From a checkpoint of a small mixture-of-experts model trained on Wikipedia.
Training: a variant of Adam for the experts, 487M tokens, 7433 steps.
Below are experts of layer 7 (counted from 0) of a mixture-of-experts language model. Rows are named router (the router's row for the expert), gate (a neuron's input weights, with its number), up (a neuron's input weights, with its number), down (a neuron's output weights, with its number) and show model dimensions 192-255. Each number is 200 + 40 x the weight over its row's rms, rounded and kept within 0 to 999.
After each expert's rows: a language model's description of what the expert responds to; "mostly gets" lists some tokens that are sent to it at least half of the time. This comes from a sample of Wikipedia text that the model never trained on.

# expert 13
router,281,203,169,218,137,219,158,137,240,152,203,232,202,238,234,128,228,221,190,223,160,157,208,197,222,185,206,226,224,247,176,193,207,220,131,88,155,167,176,135,185,257,152,173,193,255,179,183,191,206,231,176,242,228,102,173,197,257,197,186,172,156,155,232
gate0,181,172,140,200,179,160,192,184,168,127,179,191,178,224,194,135,182,223,190,256,144,172,212,203,198,225,210,181,234,318,233,219,201,262,217,293,227,178,234,228,79,192,130,148,211,198,227,198,220,131,138,118,227,233,93,214,231,230,106,126,178,221,164,177
up0,234,233,263,216,284,249,238,242,222,176,205,238,184,226,206,198,217,190,247,207,204,173,201,149,177,220,146,186,174,182,190,233,208,213,221,221,187,171,192,140,284,234,196,238,237,198,239,198,193,158,221,233,235,146,288,228,226,210,267,212,218,194,275,96
down0,172,194,288,175,224,187,248,180,225,170,215,263,173,193,216,156,256,164,198,176,215,209,180,193,237,186,261,173,258,141,193,230,195,178,114,176,139,139,213,187,253,230,137,218,209,199,207,267,126,140,242,222,201,228,250,199,188,137,262,195,215,181,179,143
It responds to: Headings and line structure. Line breaks, table pipes, heading markers like == and ===, table dividers, and sentence-final periods ending paragraphs or sections.
mostly gets: "==", "===", " ==", "====", " ===", "\"."

# expert 10
router,257,244,202,207,202,224,169,225,231,160,209,231,200,197,249,172,190,206,197,164,125,167,234,180,238,216,182,169,145,286,179,172,168,210,177,199,98,184,157,192,214,233,257,218,232,202,201,227,164,213,249,168,250,131,130,158,186,219,183,230,160,145,202,200
gate0,220,133,212,236,198,178,208,237,225,138,198,217,204,225,143,173,159,201,252,168,167,253,236,255,261,209,231,211,168,242,153,181,159,221,214,252,175,218,193,199,193,191,224,178,248,278,175,188,214,227,214,202,199,185,167,184,179,186,206,171,260,205,253,257
up0,194,200,228,192,311,225,244,178,249,133,160,183,191,266,255,243,118,195,226,215,216,197,216,261,242,263,242,241,191,143,164,165,279,167,150,223,193,207,214,204,158,228,142,267,264,245,171,172,210,243,202,211,207,183,99,201,223,147,248,244,275,242,158,223
down0,226,211,247,135,193,201,130,151,184,234,164,213,175,206,182,208,197,182,186,106,188,195,160,214,134,246,173,168,228,197,182,163,173,168,263,266,152,138,248,161,253,189,201,231,184,228,175,179,231,118,214,173,186,159,258,155,214,201,124,132,216,267,212,118
It responds to: Sentence punctuation, function words. Periods, commas, table pipes and function words like the, that, which, when, at clause ends, in decimals and list numbering.
mostly gets: ".", " that", ").", "\".", " where", " when"

# expert 15
router,246,217,113,194,220,244,163,194,276,149,245,177,160,167,265,237,214,236,166,232,206,182,277,180,218,139,193,171,209,207,224,185,179,200,261,155,127,189,198,178,223,176,178,208,232,208,204,189,197,211,181,182,164,364,206,226,261,252,187,242,137,206,158,164
gate0,221,241,186,178,236,238,159,226,180,197,193,161,147,189,120,195,258,196,301,183,273,199,236,151,135,189,134,182,206,209,245,193,227,197,215,231,238,254,158,179,135,204,170,210,208,221,197,236,201,153,164,281,274,227,211,231,243,226,212,235,212,224,156,178
up0,150,155,254,191,226,255,138,292,262,224,181,224,258,256,238,211,170,181,164,146,240,229,179,261,222,202,181,196,141,190,221,205,211,184,202,163,180,203,238,237,117,230,227,217,179,176,159,231,224,226,214,126,161,164,246,120,260,179,213,208,189,241,244,154
down0,150,196,114,215,261,197,241,144,209,232,197,73,202,196,152,175,121,275,154,189,180,181,277,218,201,231,232,248,232,165,218,137,204,231,223,248,236,215,224,248,239,148,224,249,223,291,139,213,217,170,297,202,171,260,162,160,166,199,259,220,193,228,164,169
It responds to: Place names, commas, parentheses. Place names and their second parts (York, Pradesh, Georgia, London) before institution words, plus commas and closing parentheses after names.
mostly gets: "),", " York", ")", " London", " Japan", "\","

# expert 5
router,173,228,184,181,219,221,157,225,224,210,217,219,253,244,275,152,206,246,222,178,197,178,226,162,257,252,176,224,178,208,200,242,180,210,164,204,164,189,158,212,124,213,169,202,211,193,212,184,130,142,189,229,199,304,123,243,148,238,287,236,138,160,187,242
gate0,197,160,217,224,223,213,201,189,239,149,195,185,228,226,134,200,167,227,262,177,185,186,168,167,264,241,132,197,157,245,251,206,247,194,188,231,231,152,242,214,218,143,221,171,215,283,180,176,210,245,236,85,188,199,232,197,99,169,191,192,246,195,247,215
up0,213,211,206,123,182,237,224,234,219,224,112,156,174,196,250,205,212,217,200,216,196,154,209,235,151,175,226,175,255,168,135,255,254,206,212,155,222,245,143,239,137,275,271,236,224,140,176,226,41,135,106,212,218,173,206,223,158,248,208,182,148,229,198,212
down0,226,251,215,154,172,168,233,207,259,200,164,290,241,194,266,222,194,206,258,183,95,195,131,282,251,212,328,206,133,226,206,213,257,185,218,212,228,147,237,166,231,275,242,202,182,195,229,211,218,215,166,113,211,167,235,199,131,187,222,189,258,229,178,200
It responds to: Prepositions and participles. Prepositions such as of, by, for, with, and past-tense or participle verbs before objects, e.g. made, used, released, Based on.
mostly gets: " by", " made", " up", " used", " against", " released"

# expert 0
router,193,288,195,196,174,184,202,253,211,239,186,222,224,276,208,192,191,163,203,225,189,171,234,210,222,208,162,192,155,295,188,201,194,209,120,184,184,178,201,165,176,261,241,186,204,223,226,218,212,199,197,163,160,266,120,210,237,150,134,162,159,167,189,205
gate0,151,210,240,216,188,236,247,174,182,209,251,203,228,243,209,226,121,192,192,178,246,225,184,172,279,112,198,227,131,245,199,242,174,269,179,210,231,185,196,252,243,224,219,218,219,242,150,181,220,158,148,158,238,211,155,195,209,215,190,221,201,149,148,215
up0,198,245,119,231,129,223,211,202,180,167,198,164,191,261,220,179,147,218,205,232,186,233,211,122,220,156,163,149,194,233,223,152,174,262,153,193,203,260,186,222,195,171,202,246,165,196,146,237,174,164,222,295,240,289,171,206,173,234,181,222,185,200,180,235
down0,228,142,220,162,190,182,120,185,221,194,200,206,175,141,237,160,272,221,176,158,172,193,268,264,177,375,158,183,215,192,196,216,261,133,167,156,156,175,200,114,177,212,184,121,173,163,208,218,211,240,233,137,156,210,260,191,96,213,208,208,225,214,235,177
It responds to: Plural noun endings. Plural nouns and suffixes like -s, -ers, -ations, plus degree and minute marks in coordinates, e.g. children, people, °.
mostly gets: "°", "″", "′", " people", "ers", " women"

# expert 9
router,209,205,176,200,175,196,206,164,226,138,242,223,232,194,244,140,257,178,174,182,163,159,214,202,232,268,184,191,167,249,160,224,202,187,139,173,158,189,144,143,196,163,166,212,181,222,180,211,140,174,183,203,262,254,146,231,187,261,227,230,121,166,143,179
gate0,295,100,193,219,222,212,102,178,198,143,198,271,156,241,226,188,148,145,258,202,199,227,232,267,197,210,207,269,206,212,211,261,240,197,184,226,258,260,169,223,260,224,108,222,214,195,216,228,214,229,224,214,232,228,260,170,137,217,217,269,193,183,188,174
up0,146,163,232,242,201,163,209,240,187,223,214,199,260,212,159,154,223,153,230,201,243,225,268,172,241,257,186,200,111,225,168,150,194,227,173,260,159,140,147,190,145,152,219,216,201,241,227,192,231,144,187,197,261,238,220,210,177,267,215,166,180,181,250,260
down0,278,162,162,229,194,185,229,157,138,190,234,169,201,142,187,289,184,193,175,263,248,183,168,188,215,191,201,250,190,237,207,119,216,242,248,199,182,231,183,203,174,223,251,226,193,191,183,288,275,160,165,203,266,176,259,162,189,151,220,279,201,141,236,198
It responds to: Articles, auxiliaries, quantifiers, digits. The, had, has, have, first, all, several, and digits inside numbers, often in species and census text like "has a total area".
mostly gets: " has", " had", " have", " first", " all", " more"

# expert 12
router,204,241,160,205,192,247,189,215,276,173,225,246,216,159,286,113,163,210,175,208,177,131,219,200,162,103,196,224,219,304,164,173,207,209,173,196,164,220,186,108,183,223,188,194,200,202,216,189,165,143,173,187,146,138,185,233,175,253,242,244,180,204,210,235
gate0,213,210,256,247,153,166,148,166,183,182,167,249,218,214,218,160,163,130,147,261,209,197,124,200,253,163,252,232,241,214,163,219,240,249,201,162,219,182,187,165,130,206,246,205,184,178,237,152,108,148,152,276,267,272,67,241,217,224,227,179,166,136,174,166
up0,154,188,137,198,171,214,230,245,225,232,217,168,180,235,142,215,203,278,158,228,148,115,256,161,165,228,133,171,197,194,210,201,174,140,188,294,184,228,226,210,274,193,196,195,223,255,199,198,198,285,271,107,138,178,215,267,185,201,192,209,197,169,164,217
down0,167,149,141,158,201,142,161,243,189,260,222,172,181,174,158,165,174,214,206,154,179,225,209,210,194,216,205,130,151,252,144,222,156,248,243,172,144,176,165,149,125,150,195,207,175,198,250,242,226,158,153,199,177,185,289,200,195,194,150,196,195,237,158,227
It responds to: Dashes and parentheses. Hyphens opening infobox list lines, en dashes in ranges and scores, and opening parentheses, e.g. (birth–death), 3–0, (Old Norse.
mostly gets: " (", "–", "/", "(", " same", "—"

# expert 1
router,204,217,180,198,225,254,184,181,203,190,220,228,172,196,261,148,133,210,182,144,108,169,226,235,231,313,156,201,163,253,174,217,190,90,157,198,208,165,132,159,205,211,168,165,204,221,223,218,189,208,199,235,136,337,140,151,187,194,195,226,188,144,148,175
gate0,214,262,179,160,241,215,234,204,179,166,183,175,234,207,257,291,280,207,113,129,217,179,225,205,261,308,176,241,202,185,201,256,219,191,150,141,247,270,176,140,223,183,171,177,254,208,191,237,180,193,207,205,178,156,203,271,226,239,141,216,168,198,173,194
up0,196,221,179,171,283,211,235,203,213,195,220,226,113,200,207,227,181,189,195,232,213,173,207,129,170,215,182,212,212,248,197,141,285,173,109,205,238,231,206,159,171,188,241,174,149,206,294,183,241,158,190,178,167,262,256,182,207,178,197,241,128,167,242,223
down0,161,96,190,159,203,177,224,196,200,232,227,218,244,202,232,201,240,247,267,243,208,163,171,205,152,146,262,168,196,171,210,233,224,217,276,225,142,208,188,280,191,252,194,261,291,119,107,207,276,176,177,218,205,194,141,199,178,240,212,144,194,223,198,199
It responds to: Nationality adjectives, prefixes. Nationality and descriptive adjectives before nouns, plus prefixes like co- and Al-, and line breaks in bulleted infobox lists, such as Chinese, British, co-founder.
mostly gets: " Chinese", " high", " British", " co", " Co", "Personal"

# expert 11
router,190,177,126,205,233,193,189,160,204,155,237,269,185,204,184,214,237,191,156,210,194,168,272,191,179,208,182,187,246,271,194,282,198,173,208,191,189,211,178,193,225,192,152,162,176,225,209,238,174,176,248,179,206,276,184,255,180,235,208,262,151,171,185,151
gate0,218,249,148,116,179,189,230,197,153,151,264,182,178,233,246,226,182,286,195,176,233,243,134,200,236,240,195,182,245,172,310,262,208,235,191,184,180,203,159,194,233,242,233,232,178,231,200,144,264,276,250,185,164,222,243,190,214,248,204,173,207,153,239,197
up0,209,208,173,206,95,232,224,199,239,167,196,176,207,206,166,205,181,273,162,238,114,116,144,214,235,161,211,260,228,178,232,135,134,248,250,191,194,169,246,222,192,192,267,214,176,254,233,233,221,174,150,274,157,157,180,194,220,255,186,146,162,132,132,304
down0,187,247,222,193,232,174,274,180,224,257,181,225,215,210,175,216,226,223,215,255,240,226,184,187,226,176,304,238,207,161,225,207,264,193,227,202,283,267,151,163,174,157,251,183,215,192,203,259,219,210,173,137,146,194,185,201,260,178,232,132,205,174,158,167
It responds to: Indefinite articles, possessives. Articles and possessives before nouns such as a, an, his, her, their, plus capital initials and non-Latin script bytes like Tamil and Chinese.
mostly gets: " a", " his", " an", " their", " her", " A"

# expert 7
router,237,226,122,181,157,229,179,224,227,191,216,240,202,215,244,150,212,210,170,215,158,165,210,203,186,158,184,205,281,182,186,173,142,224,114,196,169,207,236,224,173,234,221,217,191,242,240,215,146,181,170,237,212,251,151,235,157,193,204,201,172,206,179,162
gate0,139,199,174,185,263,228,176,173,237,199,208,148,172,286,199,279,184,241,65,282,200,190,196,191,170,190,150,173,183,205,202,209,229,241,182,261,196,165,181,207,179,222,226,238,216,236,171,175,215,124,222,194,203,259,211,190,222,207,239,256,124,211,254,179
up0,181,186,157,209,258,151,276,177,237,219,198,216,166,269,255,240,285,225,123,282,192,224,200,202,196,185,181,172,193,208,231,182,258,285,132,285,199,209,207,249,152,210,220,184,285,181,177,184,156,209,248,210,212,207,185,128,175,198,238,277,205,179,217,172
down0,160,215,232,152,281,260,177,216,144,211,173,228,218,192,215,230,201,220,194,153,172,212,180,197,138,129,220,215,244,197,181,175,179,156,172,144,168,213,175,239,267,232,226,147,195,195,143,256,211,190,179,249,207,174,219,195,183,255,203,174,283,218,187,250
It responds to: Personal name pieces. Given names such as John, Paul, William, and word-piece fragments inside foreign personal and place names in lists and tables.
mostly gets: " John", " Paul", " William", " Thomas", " Peter", " David"